From a checkpoint of a small mixture-of-experts model trained on Wikipedia.
Size: width 224, 95.9M parameters.
Experts: 64 experts in each of 11 layers, 2 picks a token, a softmax router.
Below are experts of layer 8 (counted from 0) of a mixture-of-experts language model. Rows are named router (the router's row for the expert) and show model dimensions 0-223. Each number is 500 + 40 x the weight over its row's rms, rounded and kept within 0 to 999. Numbers have three digits each.
After each expert's rows: "gets" lists some tokens that make up at least twice as much of what it gets as of all text. This comes from a sample of Wikipedia text that the model never trained on. Tokens count by the router's weight.

# expert 34
router:530548466551535480511488499535452509519464523460529507492481442525529544510480478580501476501527549501543599539535445461504523514518524447493518511506506502470480489500485418602469518529472509497452527530521555512507523456496499558501531551559480470473493498458499461556500529487510446563494547536466473428542472546467568557456499499532496520564420464536447526481514494471487491439612479555489530579455458433468593467477590546462515516510482540488503498535534534484486508458492486523507544478547485470473522519554449513534428495539537404524536492497463476509499580531551496504449463518447550488487497533442483528523514455393441539375354475506439469515482537506479500455514
gets: " S", " A", " P", " F", " B", " M"

# expert 1
router:449555500467470544485510528567469545461523538515484577495513449526473492490505502533450570531526506479482535507401487479503459526472440499477493474556444416516502550461567462523441556521504546489529523545523470481535484430461514511476554522559484504456496492569500454529478518459553538472482511531483516525546531461505551427446514541489578557500540564484497477505550472580430531480454462556509446468453553469484470465501485518491527504455565586517514511566549513515530514424464413541442490523540513501476596490554487506469433541517486513515487568502556499513463497601569507533460509450510461556450504501482463494537470448495434558578450485507483455551523491629487502451522
gets: " of", " to", "tri", " that", "ri", "di"

# expert 37
router:489520452500531556509490473465448546529533550503504508553583516563540549560476479526516556442477532477531517518468531402501547504513430553437571483572558498498499531500490493503435480509451515509412536534487511506570517497504544520550512505502495564556549554467463390520459572494504526511497542586513543447560462487489572462484505477527494473533519520536515520518507556454450565424516406493412450567514517481523493503521511473506478519515466500566505450563519560525526463480479471532494545488539480470431553505544471422532563553589506444467542483473580499546519495500501534510485556459510491482499498528516445522401484469472556496501444573574463491485459491542457486472531
gets: " as", " a", " by", " known", ":", "er"

# expert 4
router:428580467499541534451481521530502506502522554460567487512531503528530451481493510569485523511521508525503508542429490494476504529421516490457512472528517524523575563452421502537465527571473531566459515455485411428572472500486531542518506540527528573483494455487495472506447573544498480575437487539529499465594469589521484432434561529555475546519472480496452463477533510483457486476539392566472473515475493479520538395482524484577491440521510557522473481485538558550556539429508447469453520490574511499462517500583467447532514542474545443548489531551509537511512510517468464547495513442495533528477546513559486548492425497444536549458514507525488454532524514561475556488479
gets: "0", "5", "3", "6", "4", "2"

# expert 17
router:496497548532521521501508502539487506514522487549595530538500494509535492514475502535484502484519439516509526550452465471451488494532495569497554505585484465531445579495519408513445557582425496448476496459555447436493462473465463487567494504528446582481541520513397523467503513472563519502442513519429515454527504587509510548523484522450547535525510502503466517447486464524536518454476507463435523522471545491495494453390548491503507552473496516509518460524517563519492437500463492523496520562487485491472505500493533443483483532463524459490425530508485520521523568526543494581409445518441538531443538520558448489418496493424538587398456432579483513565442517539448486532498
gets: " W", ",", " May", " October", " January", " March"

# expert 13
router:493518556574414522446500483537547487527584566551557527493548550474502537500464535503516570470480471479549433455458467506513496524518488551474572520509521527457517499525532466553542534545462513537494463476527505508460540537506558525537516448515450582529517562562480478514479505499523515565506542520510506449528491553468495506475552468506545543577451552467536488476546455427524430461504523555399475567517510497501529498515541542482561537493522546533519491545508540512572488478383500449446543567513527512473477568513482488523585485530514475511457535476473448510428576488562549538470540465443493482490533523515475515507463464414508540411456552572433464523451508442493558506444
gets: "-", " \"", "==", "===", "/", " un"

# expert 49
router:490469484475506512487483529575477492537493529464516490547520502526464464532460554525535537565449541555497494483488509554493482541508468548428512477521523512470495511486481469580474558522440538543491508463513489504461458494474535476500489513459514508468592565504445404532434555494498518519492518456473524364522475495515541424516533532548572532517510540549476593465539535466534514489520509544404420477464572536497492435528556437565546521535521502495525435534435579535586501523499486567473529504533452480484531553512505413477519535524478501526496505484505418473498555534553509523453442473443495532458497482554464451525504501503502473406461586566488518478464512508379524461493
gets: "'", " film", " car", " Go", " art", "’"

# expert 20
router:470531521531549509436516538544441565423481479522525538512544522509488530447517462561484499494526574563477566508477478432414496475509489535484544468543553409493547493502510474508513501605434515494460546509569513420536514496512538513515469568475469534463457556509518462495436492570518534559506523508500466412538473524441526435479542494521477532504472573451476563500523491516474509552489499538496443484414563500571528457578472416578537457500514533469564525503490494502540459470502418565484576479501413412468490452479471506533486565462490476503519555467575465492463491534525517529531519492463506470508544502519455511453471520451506483472540496482520516546440547565497599496504
gets: "e", "te", " out", "re", "de", "i"

# expert 41
router:453580515555513526515489499451500508484581557486547517525480420503479591532484531567479493514514505481501564594422467519537487479461515541507478426502529544494525508535498475622514499503424512537443495514526437469496531495487464576511492520505473582406503523502456533508541535512528488503488512576449500503488513516487489479445491516463547570602483527487438532491555482425504544461564505502482465490491600510471565423471526417511529561443524579592519520528479544511502467495419469542512514499576435474491506476493516489553509526482500499508468551485527456590461513539559533479489504463508495548459478482487424567514497477412443466446491510549514489523437520482507468503487
gets: " ", ".", "–", "0", "4", " −"

# expert 28
router:476524554523567568496464576547489521487524522517537547542621463532551457513482491534513535446499524532512512525479505436493501528492488499467538483462448468492563586517500510473493516526483539514501560481538484469483446485477520528527470544512522517499552607519501431545512494483503452524490454497507511403505438591488472435477523505451511543569460491602519505516499442480431578428517493492504490523526492495515513422504534477527540529488472488487509502546543549532497479484486425503421548496527509492453511526519454418530563626538514485481525518516614497482534543530504485507496445442416512521450526544529450526446481486517489473465439540623470481546471480508433467450547
gets: "s", " it", " film", " album", " season", " name"

# expert 19
router:442524591523475469434510517512456488460500564477460524499481477498547534484474487516526541518462466503556516532495472403503540493481538545490470462527517501470533548544482496535392519503535527509496507497506540480522496427471544500558468581520455540532515568558437414571472528552464557558486555442528506455521487574455545463381511526497431474570520522562429491509529433474573506406582477531487466571492516476502517514507525493525496489492482585456498458516526500529455469443485529561469548560527514486513481551497484498509450506521526498478514515422466445473545509471545533511465510423396499532471461524540453555510456460481490532464434552557517434480516493511519570469517
gets: " re", " No", " co", " Co", " sub", " no"

# expert 53
router:499523476513541548491488477542502552531541517450521504517604518509582483469504525575498560529519484495512495533434480448515512531372470517500461469473549448485489505508456431505495543582471481479517496503497430467526482469493508518532482519527508581524548496493493471496480531538511531560494507563502460521508464552438503435466506533489551595501477494508482579512519468421461474464519484531461472511499501504530549449420518481577609463484557528481502463502551483502518442449427472482457553492565510500406506494549486416549459573533466463550472514469545490494478604543502558579481462477504483591503546472513488511447423472421507551468506494505494496505511504542435490398500
gets: "9", "0", "8", "1", "7", "2"

# expert 63
router:522533537480591567406485514557447543512501548498601500511546462529485484528469527524549528416517522472512477508478442413486521595499470498472536490598552450518506525515453456491414496491431525598493416521452431482526532426519533477536449536473480579457494502484451526525493515477497436565472507551458533492545495515442544496476552509544521449513520504504442500471540457527447541494505422525445477537533481514504447460502580432520538505490567513553555505486500503558508459493506464515541455563492520501479551536520461433493506567499562422556534513468547483478465527531535541550547523484491513500453504520459484549469489502502473476513478576516517541503492472603490540520564
gets: " with", " by", " of", ",", " –", ";"

# expert 3
router:455499565499603576415499518541463510477470514492536491521522510527537522477496521470539569420490534512521510550522499378501441540466410501497518515583551470518497475457500504491486506515437527518476482493560495488542484499489533494541477502512466522455561529511475470586530547542543502575425496523522513491523455513529531488497542531524506544524451549582456535514487465486421542483544422487501428521496523463484487496494511451525541511424570491580539468559559526518504434482400483516499517564494521505484503498487411410524532568480511466554447505446592525530447525557524570520509483449501539554489523490492501591464469498490493473490450502558481488556465521521436588507515
gets: " of", ",", " for", "ing", " that", " with"

# expert 18
router:523566492519499544460533515557500552503562515473477537541587441510603500530458481582502545519504535532522583567382485499457516531503487474503478465503510510506616547508502511479475529589479461527508490534463467428547465487489524569480517512534496566493523508484510483578496535540483588520469499586456510494541487510533490513511535525470489531534472501468446479446499486469498496477493483629485503514482533432486510407491506465567547476507507528570475469508545634559514447485462511483473514440509504456418531498538466427596503507498541463523470580496487514529525531507479491521515488499499521554508533535491393523471450483443554535459483483540501442507493506557482542531487
gets: "1", "2", "3", "4", "5", "6"

# expert 21
router:507536509462507496500477502567533519524494517488537552533525443543477506524461505521534521485533515456571554565454478384437486492500462486491561445576504546508527502458457505467494516504444477479498456490561457489593508495538481460543579511553503500461482448516490485513455535546579532553513427568480474384524461464468560424490456527528591551563468557530486509513609482469437518495528489488495467474480578536492508457496533484501505543521452519494565530560500519525530442511529471467417639477514493452488497552472483507508526563502495499531461470480514464489460577572563487574480437400476499521474495535502456488435498484463530484453506513526489536481501510547442507501513
gets: "s", "es", " comp", "us", "ers", "is"

# expert 16
router:461500507479491504438488521538499526524513568453556522505527427511541551515495544503478552527489536456524477561482465438550422513458498435482500457586558506442530509511469544503454559549495493473526501481552504444522444446447530522516479541536461490498528467472493457488457577495506491507420498495480521391509492526484497503495489484468539551541508531533467452441502478499521574488471500515469478563496519507529492462451493500652537512519538464519529470559498566524527450535466419527477515533452474456490588572468432505485508517409550512492457576454493475541492517470520552469506468445428568501521513519420503488443435498482561537568504571593454505468518563491442567503516
gets: "in", "en", "it", "et", "pen", "or"

# expert 7
router:435577550477507509506467493521467483525499517447494534504649493524486508522508504502515483528557535534523559540494466434540512543452498490504533461463495496519503584511466448506446523520492550525498461509509453475499457489469510520523509578556565510457531555509520535542475496516527475555432526551514512389519485559470485395476527557508512550515487527579506525485586496471482496469516508502488489556492479497471483383499532529589519506484412527462525482588568547545533442469475473500466529483583476452486489499508513416500522609514541476488462534501581562497530552470513513531518511445430520548476539491491502551396442499463486467466435525566467466538493522519462494473476
gets: "s", " area", " years", "ity", " system", "es"

# expert 62
router:472512533544517510444499527472436503493521580470549545489489502525528514490508534551531516415500529513482484559468487482449494521527424507461564493502594477561536512508491444549539496509534528598443484489534505461516539460507501523576557543487552547439504465549513497498453503532522481548512546571466472504524452531537501465496525492484569534574456547549518560512535449451458490484500495500482471506515493433550493483447541464599552451423550543538550439565576505494561499461432483507514516545497515525470529486542398473519576588495490502537503528463512515493391511548511530489501440499550568548460534563479457523461507526531477512459468555557478517552450505520496591527580
gets: ",", " and", "),", ";", " but", " or"

# expert 26
router:549553501531538507522489496457485473536466506473471508523532385520525526470436529512535489467479488455498519483413491420519453508541444556512539484554464486447553494414453509541475518515553534503526461474505495426460487493464502554511485528516490589441443526574492492525546558508475510537543503555493522497505536554475539410416480485529500588569490510515515501530481472492440546440590530541504472561442485462518591449502563440532469504511491512528483444580535547571526453489452463513479509582574480477434527508501455440466530476512503417555491525488469478566447503535497493519490502451505509497470519500566383509503447566454488542448457547544465532478479536514494504505540
gets: " (", "–", ":", "(", " \"", " $"

# expert 5
router:539526575511500478513459491583509527593528525497475556540487483490502529524433509524556470492497460483472548482427500507448441552492479488536469440518507490433550491481493479492498481535504557505449499511545470435551465485517522478518527486498447538490486566509442478521471553541516576500507504522439553488539458495475513467385471508477518570529445450545504551467519510484477545439573495577473538549390527487464455476493491432557492566454493515461506511470544445527467444483405499560410531523522481473495521480470532521531459494504522443459486570492530421557421485565562504536371463500535481450478473545476425479519478424525483507436464503540474531524461520513457506453481
gets: " ", " Re", " con", " ex", " dis", " Con"

# expert 8
router:466530469522553493464452448572496510511512524441551585457495466433522474526497545528492532512463518508539478517396479508468435494456485530426540454525545499508549509500510427510501521568460475504513466511570511447488564478479537448517522543498417490488521507468479485510515547501466548532510483491436485536538480496504496465466474465492508530545488461609502517484523463552492596410531466527499465560497504453399598543488558465533480532455515516512489417575490437579556483457510456509535594568458507466535546512515512534566424564504525476569502522438539502514543490527506514456484458525474493506424550513442478474515520461474489547545513571499467517509492452557417552538521
gets: " an", " Al", " An", " In", " or", " Ar"

# expert 9
router:469571513515536519531453462498484518526496529451530515500556471529586508500517558496498459476564520541473497517521483485510552556432480563454471457567531481528539538508475468482433533548474535622452475495445416503530492425528549485511520580460461598476548572558497508483460513555521513575452593502524565429493467523485482441449549527481525502536511492526494494504541502512489491474531490523465488511440467505518493499507580495532471465521450492521500439527507497542467488468475467485411503498543413420497491490562466385495502543485583444522502498441506475496520570481477493543486493500400490533469529555566494514440447523497495467521464542522440410550465497565478541477520
gets: "s", " University", " School", " County", " College", " League"

# expert 54
router:496511531505534564429508473498456500526500507462509552480476487517567528490512525530531483454468517516514476522458488480488496554482461493492512480589544433481535512487435504497494480517452523514501453438531490507513532499476570494532495572527395532458507527554479474556475554510460546521485545483448521499505483506506568522502504492564504508569485517543526493524487444509438522412570452517463484522514603397481503508412493461507562485458536491558575478460533549486501469471436435534458478590523489503453515497508396490557507565488516512549452504421591477527442556589519501550488525465489484549448493508535525570511467468451432487467481500512505481562510553563441586488605
gets: " in", " of", " at", " on", " for", " from"

# expert 25
router:494503494475509547495481566509480547472504519443544524512562501573492511564476505524448519501512511560527533507434484449507461481490509529479506466579519470421571494505476454546476537523434497557535473552489447521516484465530483541493446505539513569439553507527424493580431552569487525516499510540450468521566491500488566592439513490436555487527515513445495564456492482481474500527505492537493477600475492500427486513512568514550499497484432480545565462593592524569492489466535439584485492479503504421482491469501478464491560530506450468562511535439545439510466587488530555503480427529528499490490476558479434578487505476479452530511451570494533488516493517564410499536492
gets: "s", "See", " career", " and", "Career", " U"